Experts of a small language model: vocabulary 32768, 96 experts in each of 7 layers.
Below are experts of layer 3 (counted from 0) of a mixture-of-experts language model. Rows are named gate (a neuron's input weights, with its number), up (a neuron's input weights, with its number) and show model dimensions 0-255. Each number is 500 + 50 x the weight over its row's rms, rounded and kept within 0 to 999. Numbers have three digits each.
Before each expert's rows: a language model's description of what the expert responds to. This comes from a sample of Wikipedia text that the model never trained on.

# expert 34
What it handles: Connectives and sentence openers such as However, Although, Meanwhile, While, and "and" or "are" continuing after displayed formulas.
gate0:480519470513524485499447511546540435490445545402505476385588432499455496480477519501473555553452587505534461568544383523502595466444456535509444539479506503572444510453508594601421442573506581402434493490515407426445458515530475560547490414487431502506433498504507530471436478495457430556535503523599528497593469475440544478560436558597428414524426466489489564441474462515525515585385497483481539548555556438479510544596494528468463564473436447516595481491561516496534523511446482486540449521460405504525609485522509503560477509429446536572506399543450498515492464437557576464501407538543522482541548492535552457527524470510487499485628488532542545428561531489543462493499592453473439480484459544504490555400561503501401497564362482504473489474515568555563478512533610
up0:498475401429400435550491475436567619464573495586461460461601352451483474463472458550453566510543527502451515442500461484452571508439463514522535549421471473576440517525549538561425439582496523426521582494515426459469567472496540542478504446558389499496518503531457538537496584461468415467521583531621613536574604511389584526491518405496504455561529449492484501602426505528580470513475546547525526472514500492477479543526501537539509578495576479459483504516488567565494473499573441563464516410492470462482536397579433469481423433458493428574413541517474512466494495487522524470504443476549494562437495472481588448478507499556423506555634537507520488422484504478566529516516567529491464452547477555515492490508521576455561501416483439507554550577506480547578520542483553
gate1:513465375560511462417336558523491455460489548514525509501505491535420528566511515477434465645513577560520459533585582539512518527511523488533520538512471561532479561475532539558609530478515529556487476492504488477454561549540632530510525460489466483435430598476488525498523543564422553470562640575518543541537475503548566434556440490534494473476586448500513477453487510544574487543555567650469525522451491414491446471495460453492514509481541542451553624524544460541576503458409472501500460467495498488490582488539472508454477469540457447485552504437427541535560455462490423439527466416567442441486504500482452494558521534525562410490522537489610463496543465462436488505464556485496420438489461527468512615587530507431622536487431467461458548498601450509517474497583589
up1:485498366610450495375463486540475501465537534594470569387525524563594495449443561467431418488525449474550485665627461506576558532543444519516545556471532409498528492491592556564578486467520506416499521490560536509481506561504523416504463489559537462474488489456463540448576473543539475438612594521466499488479429476534517419555468424530557514498453488521502522460496476565482517532502542526572425502482513445507506508480530431555534489542577498512443486505555503486516550559462469471542411543502473590451528427503539484624429430514535524541629498480447557565546523491550399483498554423525573469467522460509421479477528504524611528527537447526609525482534460580440609517517576520481561487511502484560520451545450524373580543467515480524510480521520490469489501494561550
gate2:596554483562423505603436525494453499491570486444454502436472490507535567547524450557491534565459556544476470454583532510454473533542429495453468524503584522529429637445514475582428536601488484524458498491512490494448547455500497457462413555561458432445508623549509449491508455553449520586434532512526435538470474482463539485513491497459577455495551441426594538513486542436566634478476552563438524500525522552450492471532489599475489445609524544583566609573480486590540498525565452482544453501530480411528490478479479506535604471555470584532576537340507466570532556429504487466498461396635496513467425496538528526497524479543500450494530541517539487418544524481551496549545465474541561556435531545451511506435530480410586493458493525541494518554496544573525440403538498
up2:508438394451608591455522514563526488555516445561567477503422587571581422532468538413427528522481483490577466581492462535510558492504491540502522432518446505479475538608502592434561491416550521493542529475479546467524496562513452558493594463467508526509533440532438610434532498472551544452566365447531504548522518511512526535536451457502485489507517542527499484416514451479392525548488525563560457488529471461488497544523583419554467529514474511450489444449496571415466599484431519536570493506516432530484441533519496540517374490369462502490454418523514479474538497614557496500477518527461581553538606419566480465448534658418439468501452521458457522522503443426466487464432522529495532399615496524498449462608467513576526544495539444445503517560494507539498565523462556
gate3:516437507568457537579520514412522434568519543408479507473525576436503509510452448532521490444598438465494523538552516487457519432463540551468531487521509452448511481587362472543602478635486455528505479509520515544618472499529551461379454484553407522473492515479515542629433586581502444527543478507449456448509505514550448526496458406442481565534452592455539517456545501529411526522507430498489605517540549383586526439510468491496551530490537492512503463442537530471470470412525565526520525521488565523428451531590523513529608545487445463471406537520503507517423413506492466546446597510392471485491434491478567493560489492525565544482525582539439528514582534546408586469495562532464515529411496517554554520485471446411431586413534503498477507522488382515429539490505544
up3:588508531470394564409520417426501533463417542500575471535394485553563495449468528498646395500410534474536476487548482427489501515590492475539479541474553466506566611538483482467497508486507470566400454567463508460494455487521447493488508543506408458488569525551447518568498511551535502516531494476564559524418551507511433428495477501437469568473555438453449656508560500538569539453441562542490535581491393538502528531504652500455543540538596399500510455539469455454512579484547491506524521500483459484470564547475503437586612511562487571566560468562460473461483500545572481463519478418522513560506558518525538462517519510421524515481514493612519535480477553435556516579469412442486560478452527589516502363448493389517562463500524521474451545501464476507435485455530493
gate4:443530561531523474488473453507487433557553526478521443490531500541503493552406438416415473481561386544491516396560445463483534655549533464554544536458588537552504464445499466492572484478477490526467487529550439510614435543614493434473531532400515480485344470422530448522468466561516585552668505570539597458553499516504462429501513538458449542501522481505451507416475417517475489552602599516552441463498553473529469541551495542403430477438524483556538520592465506449508510560616497525453540475510526543487527501553491408555603448485486597434506593557473416560540510538601499550581529457543533532512525494438567589495555494460509499468493565510527493504505515545480565525520497470516546501539466529443398495510543527467509585422525548499470481477481522468503511536557488
up4:507458500509476504464498471467578460565496546535548594475631546503506410556454455427460456474567508529487485438535495613484571626501517472565522485511421553445467430617522441543473440510491431488377435619516498417498494520486479526582473520506482583424479500479570404527458477525527513519498573507472470544549480470525522467490488573557485528513474501504482433555444382520546413471462563495520467432543549465427543479479579575479425529451552484490577437575535478462400533471579486508498531598445471556445541466447555499507504494523512498428497581536434490486492530506556558550486575540538453533508521473505531562480600426525504571393542565452544520507512511642503582418521434403478535473495467530450544444515537501546543500487406509525518524419439365513439529431504517
gate5:491437530450572446528486493481474511443441490438410556457502536515452481516598485524476386485479415502488537589458561455519510440527534518441486548510492462447502441503467520430507480523554487567558466581384479421698540517466564569462543587499405493458469481511510441488481450572515561491437509540402385441518476481460464525498602453507454460528583531472541470596533573511392509533518586543511510542497479517440498519438571551523559437403540522438448472576515526505406478561497549439508503504380519438402404501500572471510542557561543406612542453512415559412480493478519467540463520539530543450470517536557588464562440456473510463511581479568505513505457512574543516463440512511407542527517447468457521535469521538464533454509503537501489481518488490587477478414418492
up5:431490528496523599460517402522477489571531429546538417494432473453562486497354508474561545523530578537494451415465480512494501524515441468609501482547492529514514450561518491611596525499421443515521438505585489538383447557541486472534516416485577468495544525495397539469551575384485429529577542422516574524418544499587638450451424524484623523461421483511506451512447478474527531512441460437463467477548556540514528474616521431535407485499445443557514551461483459467503484511433551502577494472571512578567552604511483548457550500487426556402481647488492555535516437481512552491553444498514525535495446473471520496488518532499510610538471597459545475499528502398456442515540524529549463488533545597531457488438515497538534517531460466490484524522515529458465575476504562
gate6:568540589521474456462536494584524550543420500502469522470433527499478601481511468494562528473477540453462516469573455534425612437553502570498594515478391476552467591472503555433531523485412506479516544538519456516479513427533475527572487496531427443549567506463564509428469477422503463529475506543443524583525544463463528483524499473482444418472603443446609556485490461546507546551462527515537547537466500513473454568493545444404583582452594517538468484451580546418393454446616450582478601500417495532522540419491461538581409483475462500470506500449472536523494559574470583439505437549579490432445417414543525468446581537429525557547582401455589597468546499449462516539465485556499481533451484614549491492501492539474507476459519484489422469487495548499539537545590443
up6:524567562510455451462537523479466441571455537457414442431527450483353520550375415497508471398449549453458491470554518523501460556450465467489431512591522473493446454449547479492438483489508532445466508466523468472478485501546544486564518462551534533459432484445481488500434442468547607538544440493465480480524535407461443498496448539514457469517446579424500465496406527530435519445585505411508463478537540523429468513453489444485504563574504469586561480624406377388499467378492389572497504512506533490503507511580394479516458470453418544501464512481528421519530571485552520487465515439489331482551413461575510525445542539531478464485571515502500573594598518453437527524540451406500601511493463513453401521520450496523532564539562435508499474506555454500534472493501474
gate7:648569466522498493421513489470463398538523511522508417446520423568504446443510575499439497518469428500495580529613499520473486423473536525431452507566463505459579421505487546489593489478449487500501551563555488446529457479549537508479545492479541606512511564459453517419498481485432509559526412509521473523510493435499580439467598452527530502560433498491430562378525507525510483468478543387535479552486550487493436480437460561537510473459515395530498457581491519556570444565417576441406471583502459607449498433571562496562414546455429514522449429599430519573473510521558520524570420503545480413455571513468458450527513425540454435531641466485509515476561492538568543454491535541440521577459470480528532556501484579403466539480450545503498526523430516492550518510401518
up7:507468540472527511393568502534554443497488538445487540548475582535364487475439506506610453477546519486481449385514579481458437440569477528492502512423506497547474511485575341423514498598601601586571484427512506534563526495447462555554515482552483544478424465550485527531367555468454449562493594507460531473592510555467574551523389504468442485434489463598532428479544488517373381564542469538506496554518483495529524556462388467521507486491487509489494580483486535492485451537559562497593558510462573532394511540432456503479503445481579493511530517498511488448471444489454404557565449420505525535528526484486488490464491469486590448490532534587530532505513493526441568389526430469534481403544538504448523530513536481536428513541505482525557495410554420530462532563513511
gate8:498492517498514599567523568467626459462379522409544602512472535540427493635429467515549504522455485520450500473549522452493468464586451488463443414508452523495473459551472451555615480539541526484555427439560507562518469504581557512525482567568501485493507601526453520486481532430489444508492523507558506416430546457463518485395447481496536588484545606464508521525583582367522492457486468580503516538498447445487550578489491545561572509510595610544556487504596536537508591509529517514510449513531458527551511386520527471509480506399538444496561511474647514449356481543554529554527468557499389526514522487570533451510465510558550510544576489465517556557549510517502555508437526535560537387443501520499548531537535483460573432478515484503483519453564501456471523432477552
up8:467531547494559491489509578447524442532460427477496483581510578495494532597470491534488442475469482421458536493509567465515522451536475516499472567538574545546523434479544466539510491552593525546477550488504502518541522486572437481500441492496435566584424453425474498554450538356526474580487511502573558482522485510462429572413502545517477542456500554455468620484561561416498497487502520578538404511491445535479464589479440480550621522509434556596492473572525458441491518487674534477591451477528450474513513432525468482555455483449500484470520584522531486631434446546569472531507544492555528502564478515517540537546414585537459485603499529485433509516583597541600600581469535613524520456498512556527594500436488498582529488457607486428563472458565488430483544500525481
gate9:541522459425409553421501567588455493465494516509501467568497400491533507540512468521487513526459492520506451462561584518484522463566556449450492409505447584444496474483615524520543432445415580413564606465444474486470481496434477511489488433484490467532445525482431501424558462490429551474537512444501490473510501527511508482455504476566596430576534516462509457530405489570479541547563474615540383587477504533530519536510518444521446474449577440452538517429412471469415531534495497429508495512537461508549496466569497520433444479473577443423462534545409508438499472478571497531569343491542539503424513442503447466457509533463458472489549520419579507453522509514437502512475620564485469435527494400492527556607527513457457502509537399532460575363603537522479393514509426
up9:510559477333485459536501397445494478477445421552510443541446416491611396497596516495515433445519490483509464486521518491500368444499511515505458524597526521494551505514409469358465499506502512539540563533479502488462482531530519435491556496456493458575474534416462450503556598515505531512447454361424384457522564599503395561488488453524573491518479532549457494497501537593429528428494514485499495538544492511484476488422563528590371470419552567555457463476496504544441483561457497429440467422493411460484501496499510470491402554462475492496509605567558537496471562495434479492411494552502572516468464396435486457517439450435513536509572540562490593464494511553462567437544466512443425540475537488516504545462507504473532511493516471515581523501410447414428509444482451
gate10:528449477504505501552594561581411465502448431500519642454561465540420597535434494536465487394479432446475485479507471386511484518492484522574452504481485417553513550519514458531488443505449508537502435491534491485490491432491451502480508472539480468533436519562544459476443594453505481517422574565603492449532416587501510570516456520471470534525581554451599431446514626530424446584508523574498407566513520544471545519500439458446444409515479578510491484405501534451449466442454506526601531488453467538546536531505346490543438472446513556550476511464597516482592371507486581467544563467438513545547403523524520441519485561514398485494477488511492539478495474426419486524519589516474526487559624478496416449558517480567467489444441440467507542436530509462474520548471515
up10:451524508498505479513456424531547507474543577351481445566369566470570444458632504497577467586523535523531524555470474464465505429550485494478571479545511516496524494389409539492468504546466484406492530494441497517517479525522517598562500450434498528510491466388505540528497527573514473507558516475501523423488541420473515460404531537530457538548467496624381568530490436514450503465494460443549516468476524412480403548560523543496492481480562388503508411630464463514581591525507516453461483423509474519455445498510613519443520531475481451490596519570541487573486513500522456504594514403606579485482541558388544580492492505456541518514485500521480526460500586552564543506514448520513438472444371539537521535570484456410503554554503569529497412513409450499497493489517537
gate11:538499464459437448498520532468531470508516513534504459497500577636505437550528465516510508535544439505499460498572535544535438436535540481454585448553479528518452556552570542546539513544515479492456424517511473434533454512518548484546535395446451504482570466448576454508538411548486485544526533528564471473441523541539453487493530562453571583434548492496558548538484490590532487510529481427505528510420476551424543555485542438422553546447486492560493598450405483534376487537645440492524544583497450566398476562594485639587554517413505554463458622452460483497484515519604467497511427445409501537504511532567460566477515457468510494576562450422501467536520464594448458584466507510520486474517550466519531405505523477526498478529472572428440575484548525485583574365569569
up11:487534524502436438554557449421489487465560388454543454487584422451486434475449452435578500503477576481437513444433508522544496626523513461525524498493451548550520566517404475456572553504481499495485471472551414526499520501480414539583532526512472448477415552531463449549473516524495503490492558516501507531507574531495542524570365444536482495515482482555516472451659485605482550490465540601485495506534521590509476407472495505571491444472442534500509435551586496455490517454476584449486510444486497599601509429483514462397574543533543507458549432608473554572538508456498443562465548494544502522563560458389524457508428427538482545448474515535526519444570575586587554505586484529458505506534570565533503586427506536503467540472380517529591477440419501463417504497577555
gate12:422521554497553441532535474391502448528460437513501537478500588445469545526449470514535557518505497557490427471497484545511528533657423559538451437578466548479539434462492480495530560504548555509511465485474467512551537562421463547462495391419490527433522482452447505435424460493465596537563524482468558497526531474516599452559515538549426425500557499554455469489477498525405580485539552417461403491456530457431525489411422493555497570467517515484540513534520528447463439490548492551492488513470493474508617512531469487540479522529586488612576414410523568472440510506410450581477520382549498443571645527591405510481512443502482492513566505542416513467451523503613590532489444545551437518556511546567488559452503503542405569508448407538510468535522421487494546536584491
up12:578499458522484492501488504460495473520531451522472501478478486485536640476481584435471561529557479593519458473439480577445551581571417545435350449563552429484486504546465489500518527568522552513469437439435537500520502549485489544401562467458518579506538525393402453513389465525455539600537474466539470512514453490490542512492547484554450427466548464557478390518470436534417391514582451449482553481471499540482436525454433457516429399463562517470581598479474499568443465482476445514559476537507471456572620550400543425464495479520486537389553450426525487486486425546519632474490450441519475460532473453530537425532504508502498490455531445449465499470468491477536578541288468431561428529510509542521491462468540523572513514472566471529512497470485470486523539509509515
gate13:488500468593556546503412595464514456548495528672463525446402538588536552537606460540468529506575437493531514538481509536484543464537483585468554461526492542427478484510429483485542538396489542463488430558469561494513434527427480498448500457463539572463498491499514548437523502511482493544520373378519516415523499420475530542511502420441493523493451500522461504408435501497576481454450503414438516479485529477473572537522503547565533465588570486498507485428502517619466482442410487482482366590521543467599509447561544560508424525455495552432470553483563598518457467521471511549491487473475481612455481488522427524464478534568469536519492385474462516552537583429496539458472499510510535476508452560488373502445540517561497445550586482541472366529499515498471430385444527
up13:568460494436463557434425306514541577481526552499493513475487461355445495457449493492428539534540583404484529478506549518523494466451499455546563516539437430547507510476517507579514551604558508603496533551506615467535608568509445462455536503459486523468449475452440496529537509501442419518526528499471498558488562540468496393489492502516648508480513518531504500526472434537501592557524544435546450507502509499472505494461423523531470486553482425587448585477517475499569452595493568471468529463501457528562495503495408510430468483466379466474400454539562485548463509430470465444453522437508527422481562593520475557410428389576567512503466506552454449470418506493477491540569493498553503466532484524530500479533519597533517562490495532476607555456496530402556433449594542
gate14:550558457446494583470524535585552476475552497577484512410495473516544512558431594511449400527533512532489461484509529470450537489595452394521490527425560500456493492537485449499504478442511554576614559436438516530519457521407479483446484494480526539571489498549506646452531567467437476440464474473499459501429540548514474629483504450535491368501423547515504605505553472500492578649521524484568480471581488487483468531453417588489555520485463549467597507470469534473561489567430506449490532545429424477511444442519518466517431553497502490486548534477469492469471436415545498520517424545436572550440534551503552595463429484490493593531443499448553484569453495438532549573429497477514538477472515526549426543395551608535478576514428498413514617490405479507509422519500541
up14:478515491523511458502492469535509414434585457500524488474588457509474471451453483462516395430473459517429482517529525586404478539504475545506555503541534450496539438630443446527509490421461563503571543542477535531652429502520547451484384525545448533539418473561537514514507546476524446457506534485516481524520515560486486610461438438499565405547429592516457535558510477448481550546540577484582558541527580402531436423480509571500485542419525461446578476441496436460517475499499506452498549562555509612464518529551537407518391568551474475418531516533505430521526379524538542613573504539495546427488508484557584550508494496413500542518481488512503462511557528597498518493487452546511521490383528415544474564441452509527417539480487494467592539381492449480413488601492499
gate15:527517351507546505457459509574574442421525568574471478547594474533494525551432469528465511689462546603479457543432468525482468484568538442467623540550516464531541477497502463567493465486495459569408472533460500551525508552501608423446479479469525638538532561514556562501468525548468456521528494406544545561496435533461521476540551461436533498453427471517550495487444435492512504519510483632569468518585514550475416642442502481594459517494449478511478525535548586536419518479459549497499528429413428577461545496491420479485396447461506443534488535443407556520469444478536547521481418571505560497451502546468368536529508545477472535463532474470471474473466435491481518554416497509534489484461477562485419548496511444590485533482506483560455495589549518539482457477485572
up15:507440470439398535472504483418503558583501560550506517512610509543552424468500465509517452517400519533455456460520586475478490391506581546488556484554483476497462442605455476508454512500481527526501438514544497538524468471489480485456510599525452452491522539466526601484487582500499508554464465469517502571550511488400556542613546482578539435442535573511497515559461504469412498508507486558593551463518575410481566511579561491514437458484565524541498406498568447454482558574413481506462505533512467509603551558535484447539470485541536612468634524546387537398401476525466517576544518546576550558503501491492431447551561495496494478504507508474591432380565516538480517540515562575416483563404517489506480520483528501623526499464493493481398482474604594541457566558469520
gate16:503522495443463506573447541547555493565459543481487519435555486532550500482527547511522429410463465498491454501398556437468383603545499543478488509446494446579559529517443493446393563497443568521497491649453526467641475464472623445518446497412473502512474500482499588470407486465492477502445512491596423507420464582515408568569507566479572489509526534490593476554480532507537489537532441529470490499531525538470497578431502507539484493478425602515547468467452481465485504506565562451627539482465506470398478484516541506533545465530483549560551550571593427458450471517545450502504515499507476507416484552462474633497426484445601526411479566481445474557451460567425412472472497548564467459558575497444419514492516406537492572408490573503525451492571512546519516550561488
up16:547486471522565532534541505467428467361535509493461487555414392498389503422485424452514507529566549455520502447487476508585582542488518515499434544541463471473426549467495516511624506573505433401444567370454398495414512458519463579528465526598517475457468518535480422495533529541494565503530474525444547413579594468557512487487477495530453554414527458485574498520603466616436433405536452465455497563518536537510585486437515515370499488509504448368534384528454455495493547452495474577474483525498508598525546505421531523515510494397607520482568458412456515469558462534513542575548425464494529545504474486491507473514473458540517541464525454492475534446592559520557464546545509484445477488512542511562490481638477467521560606501514494537502559497455508548477506513456487
gate17:529499473482504574502498381583579449507597508491491484500417499498520494580512461413457555504431507528525468498509508487511528564497522559585475478501443488475481545504456522562466499475450578509569526438570550440445481413418476559499511549569447541532474498535525477455557592482407435462531551467486490653487502424530531528528417455501443446427581418631559467485535515605491546491462489527557470527545467461459533552401485620434451437464478423457539437544523527560560408480501574526436541572431361482440442526467498577578446430485515483466544514532459510449493451469499415480469495516494505572460518501450507410480512436456443549516540529515543446509595501528477518538523541601585491492546448566580414549558507529556580462507509476384428509543493455518431553469525467
up17:551534470448483540552429596570481432510482517525480470503535481546440529503500436525478542553593521529533528548523530576431538463500494487493466451490477540476551527458562475470433519477556532438482569404465519434497486412515575508534440356636536567504473497623471490451486435539480469441505506495459453506580453417528413583527533454466516545485534505437547478525586546455614486494529434465482523512431528572530475515427432444516554544447500533368527550506498574476446452450584512515565514534482426472472514411465429568553410483595472418589415433497521477539543397505473524471395487453498471562512502466474484534552449581509516513441503532492484536583413427517490490472473519452557617593472489489565521471460457440488500426564441535489520610483516462479598609508512505
gate18:559535481479444529448542517444523501563530452536472527461584358530472524520408498509432524546465564480492509497566486564437475465523501563570463509374499494548452633458461616464486438483463527514446494533558480534517523344568565479580482508467501448513468539462601473581478437551442519534514434516499460535530473510505444525541518478436517402540459458444575538578496490414438493570502644477582537464496560513542445505487561491501419499514494505581483461456521461486494495535494419539481460592389333497423502491520532413499475396560507455487501484539471573505498469479507497522477496518573519543477574482454403510561525486417468402503592535448496473507530510440563544533457427491535478491561478470516464588475496563428568564525440553468484559442429449481561469460574469
up18:473534425514467500439516491582458407451495480431452417551498462475518501421564531511545507551523415484591463563365550441528571565500454568468531592585415556489564488515534546567537557411512591521488520529503514442483505514544502480455431379537503475513546439508407426518489487471513440501562566478518538539554486468414587478551476425573501526487450420605496477506548545594597445491553372566444526520470429464479513441488494459508491400533534420406537565461512525521549442509438522520564486467524499449486540491431491478492478530428474550513545505436580496506538510518532534445467448538543489427493396539436530457470424421543488491524500463547454554607524584498534473433538596539435411462562563400515457506514489421504538480416479548444495461465489560480415476500467489
gate19:564634475533472576482514489466536471528500501469494529467577545446490532546459542556471537501460440570505459535469352480470468501445503462502496554499512444477567434511581507543518562527491543516352470509439525478508451513422533574538481433434552448520535538399413527411506425432459502582460515393542386413536507559594448549605449561502577479501426498460538500433488526586502549568528492474584468539505522431508512523444420596515540489474518471564479465560536470511506524438523532424487519475464472568497499522523477479574543425441455508498587539444490542572449461507553402476518521537439524425403435549511412513542535466526540474527551611582510531412489543493617597592441438487557534491550475565518475538498499487510417507535505455545566518452512505496583438492480556
up19:498578586461536488462567494493492431534561576507457536475445575389426535484562557510459537504536456455523478483473452482459571494584471533493535525608477483441565444441592443502571586610566454462458426398408473550532470490520414589506343540522506446499500554514472488447508499536424519493499495527455392409582473488522483553415586399546536512518414500462519519473500527505595493536545538424473385487515513527446499415516442484547451539433570439482573438405549445486523488581476558430512499465472476572510505423461516497540505472495532475416555450494479412462446456528451409470629522557482546474473436504541429492514545495526513496532516558529495552422520551463447565549379512416515507520502491498490470488527542421433488475487454519474564542489503512493451450484605514
gate20:484405566504483480519504520528454389427521474480437529515604414515477493527464499531414468481538496434510500539508462373475530539517560405528488550469540616525507468474539509464530509536603487553610426544580458453508501509436495521446450537544471474440404510500570518568408504513446498528498595510515511433478448551487448498511584454471570491431496485541481504564501465396456459621613492500509455450523465521413557466491442486487506403517518571502575644516476476494482480548504476447544573524505558524509512582491570520446584537528606525478622478625481484478508404468372472577527448473496540482560449536434406489413442556516419536483462514532417517515505473528468471479440529460574539545466444444472523551580558486425521518485471532529548471480492566499473509471512587
up20:518526565582555473428576563508366469480442549460426493539518331432462548490511555461443536411490506466562562509529516423506502538479511478460504552475444458612567491473534458442569532458495590617508504536571478494432500442420528458425452535466476454579469491545579490449497478502491417468450570550503509488518468536522425540448462563463441487429497459501542546528484518415473532618519485517577523391500398558495517494446541438541469382519460476529477542531515527545522494459403566498436473450385512493446477454519530511440536488560460529494547502594448467502471446411459491542451443554461496437524436562524523398462394509488416489546524467549490504483510443446444569494493586508498494537426502477595614492502511495457554550482494580407499459474431449477472424475502540
gate21:397490492540527566521565583459521543539510499524532579473533543544458504488450562418525639385468487523470564440493543516533421481446481492504546424455517470605515578428432489449549400518495475444425535531557507458465474439560563504415500506520519474533524580618532559537534489549513449574509487525501478457576500523543445553420425528465413491507407512467530450502486513460525497455480599597492541522465535460502519586541465528521429497581576511602521530467515585473565502511521508522459566537390497523519403544532496459497509489427482523459614464414526461472421464559524606454437518508533454550531494525571475465475543391466527510504497535474450480544525566466414555538533558395424478508512447494549529479593519528461446549491578392567500477535498425478474381424542489
up21:493514408492576539468534545484491544480454550426496495465477395504524498498518533480502378503498535436488482463595430422489477541432504541479540480487492527510530582484587504504493479474522499440537442484417503494486431465585547473527529564601451449472526564556551469463568493518498483528429488440456518542441494566454507429481506624554436452574496419505510529498583475564523495483585585565534413509546522534520545621543553498476563471457557449467441476486373586489525463490528547580467612514510471508569473589535551548612445512529479540443466457404407523510531460440500500487485501516500448539462582449632512353556484440547445498455553507425542410455462571542430548467510564464523460608453506475483428463476502449496490504492573503512499639471523503525613490525505486
gate22:451531536551490528517467500519457425434485423492474484487496465577473496518470499471528496488502458477458445501449480569528585533466479553458465456488410488562550370510522462570510525484516558493558496438484443545563454555541436524453492508498422590520373568498458484409442508492473474436395509524518489457521564617527477507517564473525582436451471402528515443576479392457468579615461510472411499503531551481463502468526482565524436473411464530432548464409501542566547429507427562458518548636509517542496541435453520522479483552534464494528410588502510556572473405510491546451549475455489498436467523520519584401475492519528385530489477458497445544530572445514572478433496458540526466533555481562606500661509493497598426519578493462507453425516427455465492537591550533
up22:571484519438508565498434501587457497592477417504501520464467435576467513586470590521543489573493576531520460474481490593478489532600477521430549511422515510447457527597649506527425501465519567472534603444491512456500492490481480526485481449481509557483483498526559511522486512519470521420477484554488579461481548486531489604521562476645514438456490587475536442445526439508567585562446490491448426645514407478532444476522466483549400503355453520465598424478592543472492569443474504400456563445503428534480503428420528542474426543488490612469563503495456536553510521430554466485503541503453526487522496469454426529481514535574520510478436435512487546517447445490617535552442551444533535527507484474536506489495561538535503572503474502388498540531461593526570390505504501
gate23:603564474495446570460562571522429423509558546495445525494510446459447484429590455480436426540467448468519503455444516415482548521598498450514579490543543489460560566425569433471542477503569448512517464425540511444522498546501545520510489452521541572523505525555512432488413418588433474555476451571502430470544432555486498503535590487495547404460447497461584477573449430386551494565542481487494489466484575477530476530486393503519481393455495563438414508450495529480495461540514529451547522574453512508489509503516477492530446488555536490436505498524437550529520435514468521627508475479467534504535446483554444541548504537495530364493530500506400427409394509436554464579530495375532449501469431442586446528437495544442452434468583645480509539382500484522568510511535512
up23:559520514549508538466476602487443524548511460414482563594501509501421558442528556549494449442520458535483491508537509548439480493524500497543512529523485483509496465480427397491414438585500417527510437476551473463446491477502453448537517540512560493419468534461434439413539410538458540543504423458516465505575461417470496607492564574496481356511478541541498527545454532350458477527538464506520498473421560466568525446545422510541568428560579531494475484566517483566528492461503497359508508487502597458413491401519484469540521428508480456461482588562534436492433416560483588583574433532523548578405455523475485410526565522549479496475525507477429488472433450540580466470384509473533566432437527509516566509425501512495439485454483534449494478544574481513580533351502515
gate24:474493491546534587548550596497551529527512472511501580530594497522528585554475466572447544463468448426469546592437471550464470425610462563452466441492447531529444536552542490441506442518511413473495491577552524550616524486555487478514464614627501387639548494562531510549553578493504556404544513511472448517519439509365550581486478529488503442442545451444593529535499551500441427558493496491531487527472539534535459605536537497539469533519526486486455424528573490459424583504473489536470510557398537471493475478537404528493483520518526539539519453456481467356470544469477550469516443534578498489533482573529531585499490494527482388558505590437509536497486461532464528442455554511477450481471568460489487558511466507399453496564447468527500527320498439473472552530460498
up24:526515455473494517476384524501443474577565428454470443349399491482593403458500595493499540443552430583482440541509546406556556462489449455534501590502487487487539534409538599444440565353484570496495518486469586565443413531428538491487462507466558532549560527487495512486485369519509528541529534506477419468536527460548479466419600502564498532458437594544472557503514509534487533513554457446567429464536439513445486438554567493463469548452529493483501542506503469505521438444496600506507529481540504526511583504426557548523535578511618399500599572622433565495487505463475510479437489501461569483405593446468468472494466488445486560474506424556567505562582486490469514478453519486418470568554494459476515545546504450491460480534460486516475531492430445526463518595505549
gate25:447438492512413496537364487438462468426513417512490499521524431547499539470512461416440495546464479496431463502490440451595518486514536503449621524546449508508551509476472514601677547456502472511439520450578522553479444498538458460565499362525449472559467533519501513519592527453502420518534564396531632440492574564412532471460494550489552520533453467493469460455467471459523557512610478492415531428534489504428491477560492470527437518559518448506432527397535588458589477442505589481458512489515623573540539470561478442543569561478512515515452550526526472479451561484429527578406472537430591473524478530416454492501514544414480528481458439490528473502469487412582521469513540428502487512539423482544436489489515564432401494489480480594459548485512509480428562461518540
up25:513606547439444528506569484573564626521471520489479503460539552430480501502423530544486586565528544475520548476560578557400488511528487568495535478507489410471451576483566522418472491600517452436495532520400430475486447541436509582519508546493497440517477464494480571510401484540521481405454505655538433476532438487435457551545505448494546432421583492430516490523508444533486497466470481553515561517538422596547453539488499537476572493445491537534526422523490355549451560450570450595498571500517457421496571468529435528505517538510447524421486441501492546535547561503570565494524545572450549537468442439576590532540517494594530509465442553484472567470561494549510501427504541661533498532445507465549571424532502488614563466492529463516587473424476459472479483509514478
gate26:610536491466494540509542517556504526519541442553501515545459506478523530483569502584506539513568421399480485430422413479523503518435449641512513436462555435493422563501494495464496491504470467560544609492514439437518395451559491450460509505477392496459476453521508512526502547425520509605650499474530489407477501563590531589538416521477582448519516466525473441424464545556470474612438511472553457463578455525541522486504431524507500490495493503490473433487575445551464580583404538440527550506482564476557499530531457491537425400531439443568486524525548503466516479438467468468560486476567542500510453547450459585466483558533428526465449457445520533429518455558576486548448449506536552564569406566515522569523471502450484587459363567503570456421553460414475559538532462
up26:409470488493531464596432568568466440467504524506463466570520590586506474497442454472514499474446591507473505529457442620494485449604587521523547463473436563514573497432491459490486496509490501451489501530374511517468653503541522496412471494526532530540491491600406519503469480448482469487441509587512561464446463477504503487431519450499538582504456525469442465535547604427657506482503471561412533461456500401587444506487462455478520539485547593535497438426558509592466558467527434501447407476503498475475455573502504443434510470442493499525457464528556423587533497534525519459476502504539578556559396499469526541490577510524500540471455473449497525583577522486506371434545520442532506485393575448560565442580517409536484479480524484502515460470481471466440506414383556